python train.py --n_layer=14 --router_score="softmax" --attn_scale=0.132 --init_out_by_depth=true --decay_shape="sqrt" --batch_tokens=131072 --train_tokens=651400000
Below are experts of layer 7 (counted from 0) of a mixture-of-experts language model. Rows are named router (the router's row for the expert), gate (a neuron's input weights, with its number), up (a neuron's input weights, with its number) and show model dimensions 192-255. Each number is 128 + 32 x the weight over its row's rms, rounded and kept within 0 to 255.
After each expert's rows: "comes after" lists some tokens at least twice as common just before its tokens as in all text; "mostly gets" lists some tokens that are sent to it at least half of the time. This comes from a sample of Wikipedia text that the model never trained on. Tokens count by the router's weight.

# expert 3
router [144 156  95  32 129 148 138 132 171 121 196 139 117 144 169 181 106  95 147 134  65 110  89 115 112  78 100  49 149 109  96 150 121  99 113 131  82 122 131 154 194 188 102 123 112 119 144 130 145 122 123 112 135  85 117 109  99 144  35 156 144  84 144 122]
gate0 [148 165 136 118  91 154 111 132 133 186 158 108 122  93 148 145 113 137 184 119  88 125  43  94 159  98  96  93 163  82 128 135  87 121 123  87 172 142 140 190 157 110 129 137 158 130 174  96 100  57 150 102 151  83  90 182 107 126 114 106 165 198 108 195]
up0 [113 126 152 135 175  97 151 137 145 105 102 148 115 130 143 136 160 131  82 171 131 180 181 141 139 116 130 120 124 194 102 158 121  96  98 158 122 120 145  92  78 119 149 106  65 162 128 198 149 200  57 154 169 157 155 108 100 134 132 102 118  81 129 103]
gate1 [153 184 131 132 155 114  75  99 169 178 166 146 130 138 101 165 187 160 183 137 120 103 163 159 140 121 152 115 154 156 147 143 114 125 115 128  77 173  60 150 145 124  75  67 159 197 120  87 169 166  96 162  98 124 145  48 112 147  75  74 125  98 148 157]
up1 [162 171 126 180 127  73  54 140 134  96 168 153 112 110 139 112 163 125 200 205 103 108 140 151 152 183 123 135 180 132 103 108 167 134 105 110  98 157 140 166 134 123  88 106 169 180 165 130 178 123 107 169 104  79 123 100  55 136 122 157 110  93 161 151]
gate2 [116 130 101 127 151 128 126 129 127 180 162  99  99 178 138 173 129 113 142  68 105 108  94  90 148 210 140 111 116 125 118 103 101 179 125  98  90 147  90 112 121  93 114 137 153  78 159 189 166 120 130 113 177 148  72 100 182 118 159  99 138 151 121 151]
up2 [121 167 155  77 134 134 104 112 161 179 111 107 246 175 161  98 114 161 114 116 127 104 134  63 131 179 138 111 132 118 124 107 144  67 148 120 169 111 182 160 152 106 118  83 138 125 164 117 112 145  92 111  82  87 162 157 115 193 144 129 170  70 151 192]
gate3 [146 133 146 104  51 200 202 133 117 127 131 159 117 137 143 107  94  73 147 148 100 127 201 169 126 181  84 176 112 134  80 156  88  68 124 118 161 166 166 148 141 140 105 113 103 125 186 153 134 169 165 200 204 156 212 140  99 141  87 202 136 198 231 168]
up3 [108 146 162  81 136 137 124 117 129 167 154 136  96 145 134  69 170 167 193 108 119  82 175 139 117 190 165 131 109  82 143 102 141 146 165  53 131 106 146 120 139 148 123 140 174 122 118 154 101 153 125 153 185 135 104  62 168  84 128 158 117 146 177 185]
comes after: " ", " |", "–", ";", "202", " He"
mostly gets: " ENG", " Goals", " Win", " Racing", "-yard", " match"

# expert 5
router [104 128 164 124 113 139 110 144 137  98 129  73 143  91 140 149 150 116 138 127 126 155  94  98  91 153 154 106 100  89 132 157 140 117 104 126 127  99 159 130 116 178 167 177 129 120  99 101 132 141 133 159 123 123 152 177  78 150  82 162 142  83 155 148]
gate0 [100  95 148  72  99 124 104 117  82  98 149 172  65  54  95 150 123 115 130 158 104  89 166 133  97 161 113  81 113  66 139 130 136 123  50 115 145 216 158  84 137 141  78 133 114 148 122 105 143 111 130 214  85 168 135  79 136  85  95 135 120 106 159 135]
up0 [141 116 156  80  97 135  90 170 165 170 155 134  81  74 157 116 149 178 122 153 123 137 150 133 118 153 106  81 110  45 115 107 123 133  31 104 172 160 140  80 152 111 139 112 122 154  73  98 148 140 129 119  99 154 129 110 122 132  36  76 141 143 178 142]
gate1 [140 136 143 112 124 159 138  43 132  93 121 121 117 117 146 137 123  83 148  99  88 165 157 153 104 111 108 105 130 124 156 155 100 103 134  97 154  35 104 158 109 160 143  75 113 146 103  91 140 107 121 112 146 123 149  94 151  83 204 184 103 113  70 151]
up1 [154 106 220 101 150 116  83  89 109 118 112  57 189 121 161 164 151 108 123 121 158 163 105 134 171 154  84 114 107 126  96 108 139 113 107 139 177 208 187 133 157 151  68 107 139 123 143 126 141 101 115 107 168 138 134 118  89 171 157 136  63 121  97 137]
gate2 [126 150 160 103 104 110 142 140  88 126 177  89 169  97 111 116 158 102 132 145 122 125 125 132  97 128  93 172 163  82 102 164  88 117 152 122 119  60  96 129 136  59 179  98 114 117  89 135 124  53 141 145 101 144 161 174  98 173 150 114 118  86 144 142]
up2 [138 152 156  71 115 117 129 104 133  96 200  95 127  97 129 114 223 168 183 150 151 105 146 173 135 212 101 159 139 133 120 161 160 176 154  93  97 154 171 148 133 109 124 120  79  77 183  88 122  97 157 136 147 110 151 127 164 168 132 139 130 150 154  90]
gate3 [104  93 137 190 156 125 113 139 179  93 138 148 150 128 173 146 152 136 141 157 146 111 106 118 163 203 160  83  99  88 110 122 110 122 126 164 113 230 189 113 154 157 188 150 175 148 102 130 170 148 148 102  70 149 137 189  93 116 207  96 169  80 108 172]
up3 [101 140 116 151 227 122 111 194 153 182 162 157 167  47 142 120 186 120 138 103  72 144 125 184 175 133 138 174 105 119 111  81  70 144 109 156  82 165 131 113 131  79 184 149 129 120 159 139  63 132 152 166 100 136 104 102 131 124 156 125 169 126 137 149]
comes after: " |\n", "|", ".\n\n", ".", "\n", "\n\n"
mostly gets: "|", "The", "==", "===", ".\n\n", "===="

# expert 9
router [130 100 188 140 170  99 145 107 133  86  93 110 130 148  97 159  75  96 152 168 148 136 105 112 119 145 144  73 156  74 141 156  98 106 143 126 132  94 200 110 177 198 144 150 131  87 108 119 152 160 113 198 122 137  74 135  95 125  77 110 154 125 132  81]
gate0 [128 106 161 102 150 128 147 154  96 150 177 165 162 142 107 147 122 130 173 197 107 101 156 173 112 150 122 105 147  92  74 205  90 129 181  86  62 119 147 129 172  82  85 102 160  85 152 100 112 162 105 135 109  82 118 127 104 136 104  85 112 131  93 143]
up0 [167 133 171 163 106 183  59 117 128 130 188 199 108 128 168  96 168 121 130  93 114  91 150 120  78 143 149 120  91 186 112 126 154 153 136  65 123 120 111 192 133  93 138 134 129 216 110 160  96 117 142 170  97 150 142 108 123 110 125 117  96  95 152  86]
gate1 [150 178 160 153 154 108 119 143 104  97 212 138 126 137 122 135 136 156 121 121 106 152 144  91 144 116 102  81 131 101 135  86  96 118 241 137 106 112  81 116 138  95 158 142  91 191 179 133 142 168 139 100 116 157 105 128  95  92 154 140 129 154 114 105]
up1 [170 136 117 134 153 100 121 141 120 133 173 172 144 124 119 161  93 131 102 119  77 104 125  52 123 132  84 149 143 131 105 108 165 158 173 126 170 115 135  98 131  72 142 162 145 181 143 143 140 137 143  93 130 177 127 204 105  91 145 171 138 109 108  49]
gate2 [130 140 134  87  85 129 121 151  81 106 109  87 134 119 101 133 135 107  79 112 205 142 173 109 100 187 152 142 111  86 116 105 154 177 131 126  97 111 101 114 102  44 132 151 112 112 130 149 181 119  63  98 141 111 149 157 198 113  93 139 149 143 110 177]
up2 [144 104 120 107 125 161 154 121  95 102 149 114  96 179  80 115  84 178  83 101 143 135 177 171 139 145 135 177 121  88 161 150 191 125 117 148 127 143 147 128  83 126 106 154 106  89 126 125 178 102 106  83  99  82 108  74 150  97 110 126  75 136 169 129]
gate3 [182 156 149 169 177 175 194 115  69 144 163 128 176 142 133 104 115 125 129  48 183  66 147 176 118 128 150 103 142 129  73 146 109 159  98 189  99 149 148 167 134 145 213 118  88 143 135 144 101  91 167 135 123 165 113 178  83 132 139 160 129 123 159 110]
up3 [147 141 112 132 126 153 136 118 145 175 154 179 140 109  80  79 165 119 126 115 127  91  78 170 130 115 130 153 142 111 187 110 129 181  91 164 126 124 109 116  87 119 192 139  74 115 165  94 101 105 151 113  84  59 140 141 140 101 152 116 157 167 168 120]
comes after: ",", "1", "0", "2", "3", "4"
mostly gets: "),", ",", " such", "',", " or", " including"

# expert 0
router [ 81 115 136 152 143 140 148 120 142 123 168 140 131 172 179 155 112  89 101 157 124 123 142  58  68 106 156  58 135  32 125 197 137 117 109 111 136 159 151 142 167 168 137 110 140 114 124  93 144 164 111 158 132  91 152 130 142 146 110 131 109  83 151 139]
gate0 [119 151 152  78 172 114 115 154 123 163 223 130 113 133 132 129 129  60 159 121 127 134 106 118 124  54 122 150 195  69 134 193 138  83 131 128 103 117 134  86 130  72 161 146 101 131 129 167  91 113 113 137 192 101 184  84 157  47 118 125 149 128 121  78]
up0 [161 212 141  84 120 106 127 146 125 209  73 119  89 137 154 130 127 107 177 151 113 112  95 159 186 138 145 166 127 122  99 124 142  63 195 120 177 153  83  93 139 154  97 157 129 157 103 172 119 133  88 121 164 129 139  72 111  92 147 160  86 192 140  79]
gate1 [141 158 116  60 129 116 124 185 127 125 130 104 186 168  69 136  87 148 132  71 143  43 140 149 142 112 121 143 129 126 183 133 124 146 112 120  72 121 139 159  85 115 149  96 156  81 100 114 141 135 158  92 105 119 112 162 119 182 107 154  58 124 157 127]
up1 [ 80 141 116 119 126 154 138  61 118  99 120 156 125  89 201 155 177 153 126 175  76 133 145 132 127  91 116 124 128 143  61 102 114 106 114 154 148 133 134 115 169 141 140 161  95 140 157 141 150 122 126 145 143 131  91  79  90 125 170 126 155 149  98 121]
gate2 [172 137 138 153 107 106  84 101 149 120  76 161 155 156 176  91 175 127 111 140 130 117 169 185 152 178 134  84 155 157 171  94 126  95 108 148 116 140 130 124  79 146 109 111 113 178 149  93 118 140 157 175 115 113  72 165 118  92 189 130 142 113  91  95]
up2 [169 106 143 149 168 135 134 179 170  96 115 165 123 118 171 133 147 119 149 103 140 120 149 132 138 112  89 169 197 107  78 156 108 191 115 114  72 110 114 142 170 142 139 161  87 196 181 116 207  64 148  99 119 103 134 113 160 115 131 129 133 108 175  89]
gate3 [133  93 104  86 150 122 107  94 184 166 124 169 167 101  90 154 111 164 146 161 175 147 118 119 170  49 125  43 125 123 115 125 115 183  97 143  65  86  71 134  85 164  97  65 119 107 120 120  76 138 157 118  94 161 171 149 150 119  97 106  90 184 113  96]
up3 [131 147 100 158 122 106 116 100 117 128 128 125 125 120 122 124 139 153 219  99 134 115 136 136 110 133 139  93 105 126 145 146 114 190 148 115  91 150 157 141 163 130  84 177 191 109 169 143 134  85 126 138 141 214 168 130 151 145  92 106 181 158 122 191]
comes after: " |", "0", "1", ";", "%", " —"
mostly gets: " —;", " −", "″E", " MPC", " that", " JPL"

# expert 7
router [ 70 103 176  50 133 106 133 123 164 142 142 149 131 128 197 129  93  75 140 148 114 108 149 151 104 123 172  88 188  64 133 164 139 113 110  90 149  79 108 106 177 105 140 153 178 137 132  85 152 168 137 148 137 147  97 131  85 162  80  97 129  51 108  86]
gate0 [132 152 102 135 116  86 128 105  76 117 129 151 100 107 106 116 119 130 121 161 159 157  96  94 150 130 171 127 126  69 115 149 132 110 143 117 129 161 171 127 102 143 125 145 122  94  78 121 164 105 137 131 125 148  90 163 127 120  97  97 157  78 103 141]
up0 [182 112 131  71 158 100 119 160 164 151 134 140 113 160  60 149  75 166 130 165 145 111  90 134 131 171  89 117  75 184  84  89  71  65 148 156 134  54  77 155 139 128 172  73  88 139 195 146  74 138 119 161 115 143 128 102 129 103 140 162  99 177 131 157]
gate1 [103 144  88 154 158 158 152 170  94 112  85  47 130  81 131 106 189 133 171 113 149  82 193 146 150 116 115 131 122 133 147 122 129 102 139  98 144 113 138 146 169 126 169 110 149 149 149  89 165 110 152 145 144  92 144 132 116 121 135 106  76 133  90 162]
up1 [127  46 126 164 130  95 114 131 115 128  98  96 143 171 133 108  89 107 128  77 186 133 112 184  81 132 158 126 130 164 142 123 160 136  78 130 118 124 136 129 184  70  93 174  92 101 137 127 140 139  95 134  76 122 157 125 126 134  94 144 103 171  99 116]
gate2 [105 137 170 123 122 101 108 166 107 117 240 152  74 122 152 165 126  82  83  84 115 157  79 132  53 137 117 129 159 135 140 108 177 137 157  73  90 101 105 183  95 180 168 140  92 160 173 121 120 136 132 125 143 142 148 156 104  98 121 124 212 102 126  95]
up2 [137 188 121 128 135 153 119 131 137 103 215 165 129  58 176 130 116  58 112 102  98 171 108  51  77 123 135 114 117 145 147 104 114 103 130  82 139 128 130 168  87 134 124 159 119 172 157 116 112 140 143 137 152 144 214  90 116 122 147 113 203 118 106  62]
gate3 [116 161 117  97 161 181 103 125 203 184 170 104 112 171 122  89 146  88 162 146 134 209 126 182 101 106 159 172  94 128  86 163 155 233 169 103 142  76 111 124 165 157 129 122 125 133 134 153 138  92 166  59 118 100 140  79  82 106 165  71  96 115 134 136]
up3 [139 131 110 115 103 157 116 102 139  54 167  84 142 126 134 123 166 103 184 128  83 130 111  91 132  81 107 127 176 134 112 109 160 132 131 140  75 154 144 119 116  94 140  94 103 143 145 147 126 147 102 116 168  84 195 150 144 110 130 136 202  93  96 119]
comes after: " the", " a", " to", " was", " his", " The"
mostly gets: " in", " on", " into", " at", " during", " through"